From a checkpoint of a small mixture-of-experts model trained on Wikipedia.
Size: 9 layers, vocabulary 8192.
Training: a variant of SOAP for the experts, 5509 steps.
Below are experts of layer 3 (counted from 0) of a mixture-of-experts language model. Rows are named router (the router's row for the expert), down (a neuron's output weights, with its number) and show model dimensions 0-223. Each number is 200 + 40 x the weight over its row's rms, rounded and kept within 0 to 999.
Before each expert's rows: "raises" lists some tokens whose logits its average output raises strongly, later layers aside. This comes from a sample of Wikipedia text that the model never trained on.

# expert 54
raises: "the ", "a ", "their ", "this ", "an ", "this"
router,194,227,216,248,237,160,176,229,198,224,220,235,266,251,224,231,200,214,148,190,72,195,149,223,202,253,242,172,174,199,172,150,207,178,158,151,200,208,210,169,224,162,161,190,200,223,131,177,197,265,139,154,244,175,192,92,199,191,223,208,224,266,226,227,243,176,206,185,173,222,152,230,272,119,224,125,208,206,225,151,146,210,274,213,168,168,230,198,164,210,192,187,195,124,241,289,247,190,211,177,220,267,179,148,186,170,272,276,210,137,217,186,174,172,199,197,178,156,251,212,191,133,151,236,185,211,189,171,199,222,199,178,185,125,205,180,197,234,290,226,187,174,170,172,271,170,216,284,185,235,167,132,185,203,160,163,189,203,154,204,192,176,136,166,212,168,199,228,219,195,176,241,261,164,211,202,102,170,198,151,202,268,192,223,217,256,235,196,227,210,209,261,179,202,179,180,133,214,169,193,114,178,189,155,341,206,199,107,112,180,120,193,238,222,187,202,257,163,202,226,222,214,137,192
down2,175,233,107,182,192,218,155,174,274,212,188,179,183,136,210,252,261,214,175,193,205,211,184,166,136,223,234,145,203,167,213,128,233,195,211,224,230,171,148,249,244,207,144,275,236,192,242,217,236,226,223,191,209,237,181,185,196,233,235,212,288,190,156,187,236,198,140,231,204,279,261,150,239,160,256,172,199,222,230,234,221,129,192,134,233,174,151,204,191,158,164,211,203,117,181,252,232,221,153,206,186,230,227,204,203,184,283,200,247,229,132,277,253,168,182,243,214,164,180,185,217,163,180,227,181,163,254,165,266,250,196,211,178,222,212,247,150,171,240,204,148,210,202,201,213,124,216,293,164,148,199,221,214,205,235,180,155,164,156,160,190,140,231,267,184,227,107,231,227,161,182,273,201,198,242,210,221,240,225,215,137,193,173,238,301,158,190,234,241,220,157,225,244,174,250,189,190,207,269,283,222,242,253,202,197,258,229,159,145,214,187,238,210,196,242,213,274,228,152,264,174,199,71,269

# expert 88
raises: "qu", "ked ", "ts ", "ti", "ver", "ce"
router,162,192,269,223,222,154,167,188,206,236,217,236,216,224,157,164,144,183,194,191,89,235,145,189,227,200,236,202,192,233,208,181,221,197,222,210,205,178,195,177,250,184,158,174,200,203,117,172,188,188,185,181,254,238,176,212,212,197,158,162,256,262,196,243,234,181,179,133,207,230,211,253,183,188,194,86,237,231,138,173,203,207,256,215,144,202,191,175,179,190,167,203,203,126,221,211,191,186,247,126,229,186,161,219,134,134,210,208,174,134,185,133,172,192,101,234,209,196,224,249,163,109,213,271,171,255,146,184,149,277,224,245,206,191,201,148,212,235,215,259,129,163,192,185,302,179,207,178,126,228,100,179,158,188,227,255,172,234,212,204,235,242,128,227,173,165,205,186,228,251,174,253,263,181,225,189,102,145,139,242,168,215,224,191,181,272,218,204,210,236,252,206,282,161,201,224,173,247,171,194,198,197,201,143,255,281,253,143,134,186,167,273,251,215,227,223,195,146,167,229,200,140,192,152
down0,187,200,216,209,201,206,213,185,194,226,196,171,240,184,173,158,195,184,214,282,247,263,224,150,204,126,175,231,199,253,184,199,164,169,314,251,187,190,153,134,182,149,194,182,165,260,109,254,202,186,146,254,167,232,213,153,172,209,223,192,190,134,216,217,273,259,186,171,252,172,189,157,175,182,213,180,97,230,191,242,184,211,233,230,194,223,159,212,228,211,94,222,198,234,119,175,195,144,172,276,259,227,124,215,184,178,148,234,140,193,214,284,197,219,185,150,228,163,195,162,133,203,182,192,212,147,210,180,164,166,181,217,166,223,149,281,272,218,173,225,212,172,213,287,221,218,236,282,172,211,147,237,213,187,202,232,198,95,215,197,202,207,206,193,109,235,165,182,184,275,197,181,169,181,179,176,297,179,191,237,132,183,215,133,150,124,251,169,173,214,177,236,197,283,187,100,245,249,234,233,216,249,206,238,151,206,180,177,199,202,144,211,238,196,159,182,194,195,218,233,259,246,180,171

# expert 45
raises: "them ", "him ", "her ", "his ", "to ", "top"
router,166,267,268,244,133,216,160,248,133,212,192,253,176,211,176,257,137,194,215,164,106,206,207,179,233,220,204,183,190,211,149,163,259,148,198,147,218,159,159,214,161,207,171,232,230,211,156,155,212,249,197,161,222,191,168,173,178,107,182,251,232,169,209,228,268,166,128,204,190,277,151,259,269,105,196,178,211,184,171,159,184,225,172,201,128,120,177,184,227,193,170,136,205,201,237,238,246,218,215,186,249,248,214,153,184,194,205,198,157,190,202,185,196,122,164,205,166,138,240,262,188,92,246,155,237,223,175,172,206,224,207,198,190,130,167,234,226,205,331,255,195,200,181,165,225,161,221,240,171,201,181,174,87,194,164,196,169,175,153,219,177,177,208,176,176,157,232,191,217,265,179,222,210,172,180,154,158,165,161,213,223,242,250,195,146,263,232,197,189,194,270,296,224,166,206,240,171,238,166,239,123,185,217,177,335,216,189,243,189,238,185,191,244,191,214,219,223,196,276,239,168,207,185,187
down2,254,118,139,219,261,173,265,176,178,166,219,212,217,159,200,251,215,213,148,204,239,178,180,200,225,157,232,227,272,185,244,209,214,235,248,149,157,229,232,244,207,219,187,212,226,213,232,217,234,175,195,290,157,148,191,196,205,145,232,267,185,185,202,239,131,179,200,248,288,299,183,265,217,212,183,178,176,170,220,177,231,188,170,215,213,223,265,196,158,292,210,240,189,266,180,182,140,193,189,241,313,205,166,257,209,192,178,205,179,232,175,147,234,197,171,209,205,152,138,150,258,214,164,243,215,234,212,120,182,154,167,173,162,226,191,189,204,239,190,202,297,215,192,164,235,155,178,195,135,201,197,230,212,235,258,164,290,205,243,250,240,243,232,212,216,226,146,159,161,131,166,216,240,189,222,171,283,213,204,211,249,208,154,224,181,221,192,210,213,206,227,138,164,84,214,185,211,277,214,272,258,234,196,213,201,262,143,149,177,155,139,151,174,231,193,161,290,224,182,204,288,189,270,184

# expert 11
raises: "or", "ting ", "t", "ted ", "ov", "um"
router,199,188,315,202,201,178,208,224,158,174,200,272,204,227,131,192,126,244,200,166,137,232,185,196,285,179,218,210,145,241,147,133,303,228,217,175,222,196,182,227,216,204,141,218,216,193,186,151,202,181,262,185,258,232,185,215,178,136,156,195,194,218,203,237,191,211,207,165,226,204,202,253,189,171,154,160,206,238,142,187,172,232,220,165,188,176,201,207,280,196,201,169,211,128,212,242,206,202,247,179,264,229,198,203,188,177,221,272,166,156,216,158,110,202,154,179,190,154,280,170,187,184,180,194,155,248,157,191,157,222,206,186,222,169,238,199,177,208,214,258,190,204,96,210,262,160,202,234,169,234,96,200,151,181,191,262,131,164,176,171,213,180,172,201,168,166,202,228,255,230,184,197,214,163,185,212,77,170,136,229,206,207,199,173,134,269,252,190,243,255,181,269,253,157,163,219,184,236,175,258,219,217,190,145,310,252,227,237,104,180,157,239,240,231,192,153,232,192,218,233,191,152,83,164
down0,221,197,212,218,213,214,177,107,152,194,200,196,143,199,164,236,127,155,261,213,221,208,173,180,202,140,112,208,173,189,201,245,259,183,306,82,232,203,256,247,279,143,249,231,160,180,240,212,189,270,261,121,187,215,231,176,269,206,196,201,222,133,215,179,253,223,207,170,155,88,174,235,131,200,236,232,169,177,154,255,217,197,205,267,114,236,187,235,232,223,184,101,191,191,157,195,180,276,244,169,172,250,163,219,215,145,201,191,224,251,139,179,192,242,249,138,197,183,167,150,259,227,208,195,159,177,266,225,144,190,161,165,200,236,249,221,187,237,176,220,258,179,203,210,194,194,209,152,199,213,158,230,264,158,176,165,223,154,167,219,212,218,232,190,149,239,209,219,233,174,155,241,120,188,156,153,147,248,219,244,224,115,205,152,189,175,143,132,220,162,125,198,174,181,171,206,173,171,181,191,159,200,242,188,268,197,163,248,168,181,201,202,142,185,193,212,184,169,242,137,256,209,176,168

# expert 23
raises: "the ", "their ", "its ", "his ", "a ", "any "
router,179,191,221,169,184,234,197,176,204,222,198,174,225,220,175,228,169,225,225,202,170,224,278,263,273,213,240,161,186,253,191,169,235,216,166,197,162,166,213,197,180,199,195,195,205,166,171,156,236,232,186,129,173,209,211,195,203,177,147,181,203,193,207,255,161,135,247,208,155,222,246,175,225,189,195,123,192,220,197,118,165,236,190,157,138,101,241,162,267,196,137,219,182,193,356,231,219,145,219,184,187,270,137,194,160,179,256,231,194,242,192,69,72,236,196,175,214,178,225,251,197,116,212,190,230,219,131,195,198,181,169,208,207,141,194,222,210,141,225,208,167,154,170,155,247,129,169,276,170,265,187,160,160,246,164,260,203,219,186,225,222,194,188,230,139,149,203,193,257,219,210,177,241,168,200,137,153,178,200,200,225,202,204,238,215,225,234,186,188,231,281,228,210,165,191,207,164,227,145,175,191,141,217,168,276,277,204,202,112,139,164,214,249,214,284,153,282,192,219,162,161,220,152,201
down3,284,191,261,162,190,154,150,166,177,168,189,244,234,243,196,124,263,200,190,176,239,211,168,200,144,184,276,161,223,233,127,246,256,78,151,235,193,172,174,213,137,156,189,151,166,221,225,232,208,187,178,220,208,194,171,163,195,172,202,228,222,170,177,206,157,262,171,191,237,235,215,205,188,152,237,234,268,237,188,292,214,130,227,284,239,226,153,236,149,192,98,154,240,263,252,212,176,190,188,188,202,105,193,214,170,221,199,198,244,205,254,156,239,159,262,216,208,171,219,192,136,194,187,223,149,210,211,247,122,259,191,222,230,195,243,194,201,207,128,201,200,168,205,241,206,264,260,192,199,190,199,216,190,230,206,179,243,177,144,229,144,174,220,175,222,252,294,256,147,193,190,206,234,224,197,220,197,224,222,162,203,259,218,203,266,260,205,171,208,163,264,113,195,196,124,238,233,192,239,300,169,210,127,218,142,246,153,228,305,233,195,177,203,165,207,205,203,127,237,189,244,190,164,225

# expert 1
raises: "tion", "ting ", "tions ", "tor", "tor ", "tion "
router,210,213,284,195,194,177,210,253,199,192,140,211,172,190,139,173,169,217,219,188,151,262,175,194,216,143,268,222,200,241,217,137,260,206,171,235,217,138,171,205,216,179,181,209,242,147,169,174,212,239,174,218,218,189,121,237,221,144,221,176,151,232,179,306,188,158,220,137,195,201,199,277,213,220,231,161,202,285,174,170,133,212,240,215,155,202,183,169,243,222,168,195,225,186,235,200,275,114,281,134,228,164,191,198,196,124,232,243,157,157,212,115,105,139,127,175,208,171,256,243,182,121,270,238,171,291,209,243,149,219,193,151,219,186,246,224,190,167,217,226,179,153,147,205,266,175,212,204,140,208,125,167,149,194,177,218,170,181,165,186,264,228,144,214,156,167,241,197,222,233,210,250,203,174,194,188,144,182,182,208,197,237,235,198,212,251,235,221,267,184,191,221,238,164,174,213,229,196,228,266,165,128,192,191,288,255,230,143,168,155,157,221,246,211,261,195,245,146,150,218,238,190,104,208
down0,131,183,203,254,135,198,222,159,162,134,202,203,209,246,145,188,200,284,221,235,209,209,231,201,207,184,223,173,201,193,201,187,178,169,200,199,237,178,183,189,198,231,208,176,146,213,258,124,174,190,191,184,235,180,280,189,212,129,198,235,172,160,234,244,273,184,213,154,238,247,143,116,135,150,211,159,160,127,124,216,175,255,192,286,216,214,172,172,201,245,194,220,193,181,234,216,203,249,129,211,135,168,200,232,195,188,154,184,164,183,113,214,194,248,167,228,190,267,175,176,239,234,182,178,120,222,298,180,197,213,254,258,217,205,281,265,215,244,175,205,212,205,176,263,173,266,210,188,161,190,220,202,251,132,175,255,198,293,182,280,199,179,231,215,238,239,197,145,227,232,224,235,157,177,184,191,238,245,214,209,186,213,162,216,125,163,276,203,160,156,231,128,201,98,203,164,254,197,202,255,277,223,214,180,120,215,216,192,142,218,246,239,220,259,217,183,236,229,192,166,231,122,154,107

# expert 69
raises: "it ", "them ", "the ", "him "
router,147,189,220,144,179,190,153,168,166,257,244,193,186,229,123,246,181,221,145,223,182,244,178,205,219,182,150,215,129,257,186,219,229,224,179,162,151,185,182,175,209,204,119,164,203,164,108,198,157,217,178,173,274,303,179,228,204,218,209,238,180,150,200,286,202,118,145,180,170,240,216,271,169,240,181,151,182,244,203,191,166,208,220,172,188,185,172,226,184,157,204,117,206,141,202,233,174,174,238,180,186,251,193,182,154,223,217,255,144,201,171,139,153,128,157,203,196,220,262,273,195,155,197,168,217,274,155,200,165,209,212,227,218,139,191,184,167,172,221,194,138,173,133,172,288,144,254,196,164,262,152,225,172,224,211,217,183,278,200,168,233,126,210,208,223,186,242,221,280,179,219,303,255,211,183,217,184,179,183,172,247,197,188,200,233,275,224,211,221,202,202,225,274,163,181,210,154,260,137,214,200,195,192,107,289,223,269,220,125,210,128,236,265,250,180,157,231,169,174,166,186,202,145,159
down0,207,131,200,174,197,134,154,269,170,151,291,171,195,117,178,283,167,238,191,265,214,196,93,163,269,145,249,228,220,149,151,129,187,233,211,152,107,195,175,187,172,133,214,211,206,209,219,241,200,220,184,238,213,188,208,173,311,176,176,244,171,174,143,231,160,256,164,251,195,136,194,197,159,189,191,209,121,254,226,188,295,150,181,118,170,203,155,189,182,207,227,214,225,211,234,229,202,236,181,233,212,139,229,136,200,204,227,149,191,199,182,203,227,213,150,199,200,250,156,224,180,172,271,152,183,218,188,180,199,191,203,160,194,171,228,196,233,275,265,129,188,250,159,216,234,234,186,222,190,173,225,332,213,210,107,213,168,189,179,194,175,278,177,234,212,251,223,232,231,174,212,203,231,234,196,237,244,156,175,217,206,160,237,237,208,134,212,281,205,161,259,159,174,229,232,234,183,240,198,280,269,208,191,209,206,118,159,220,160,170,222,225,195,194,189,151,179,189,217,117,208,190,211,255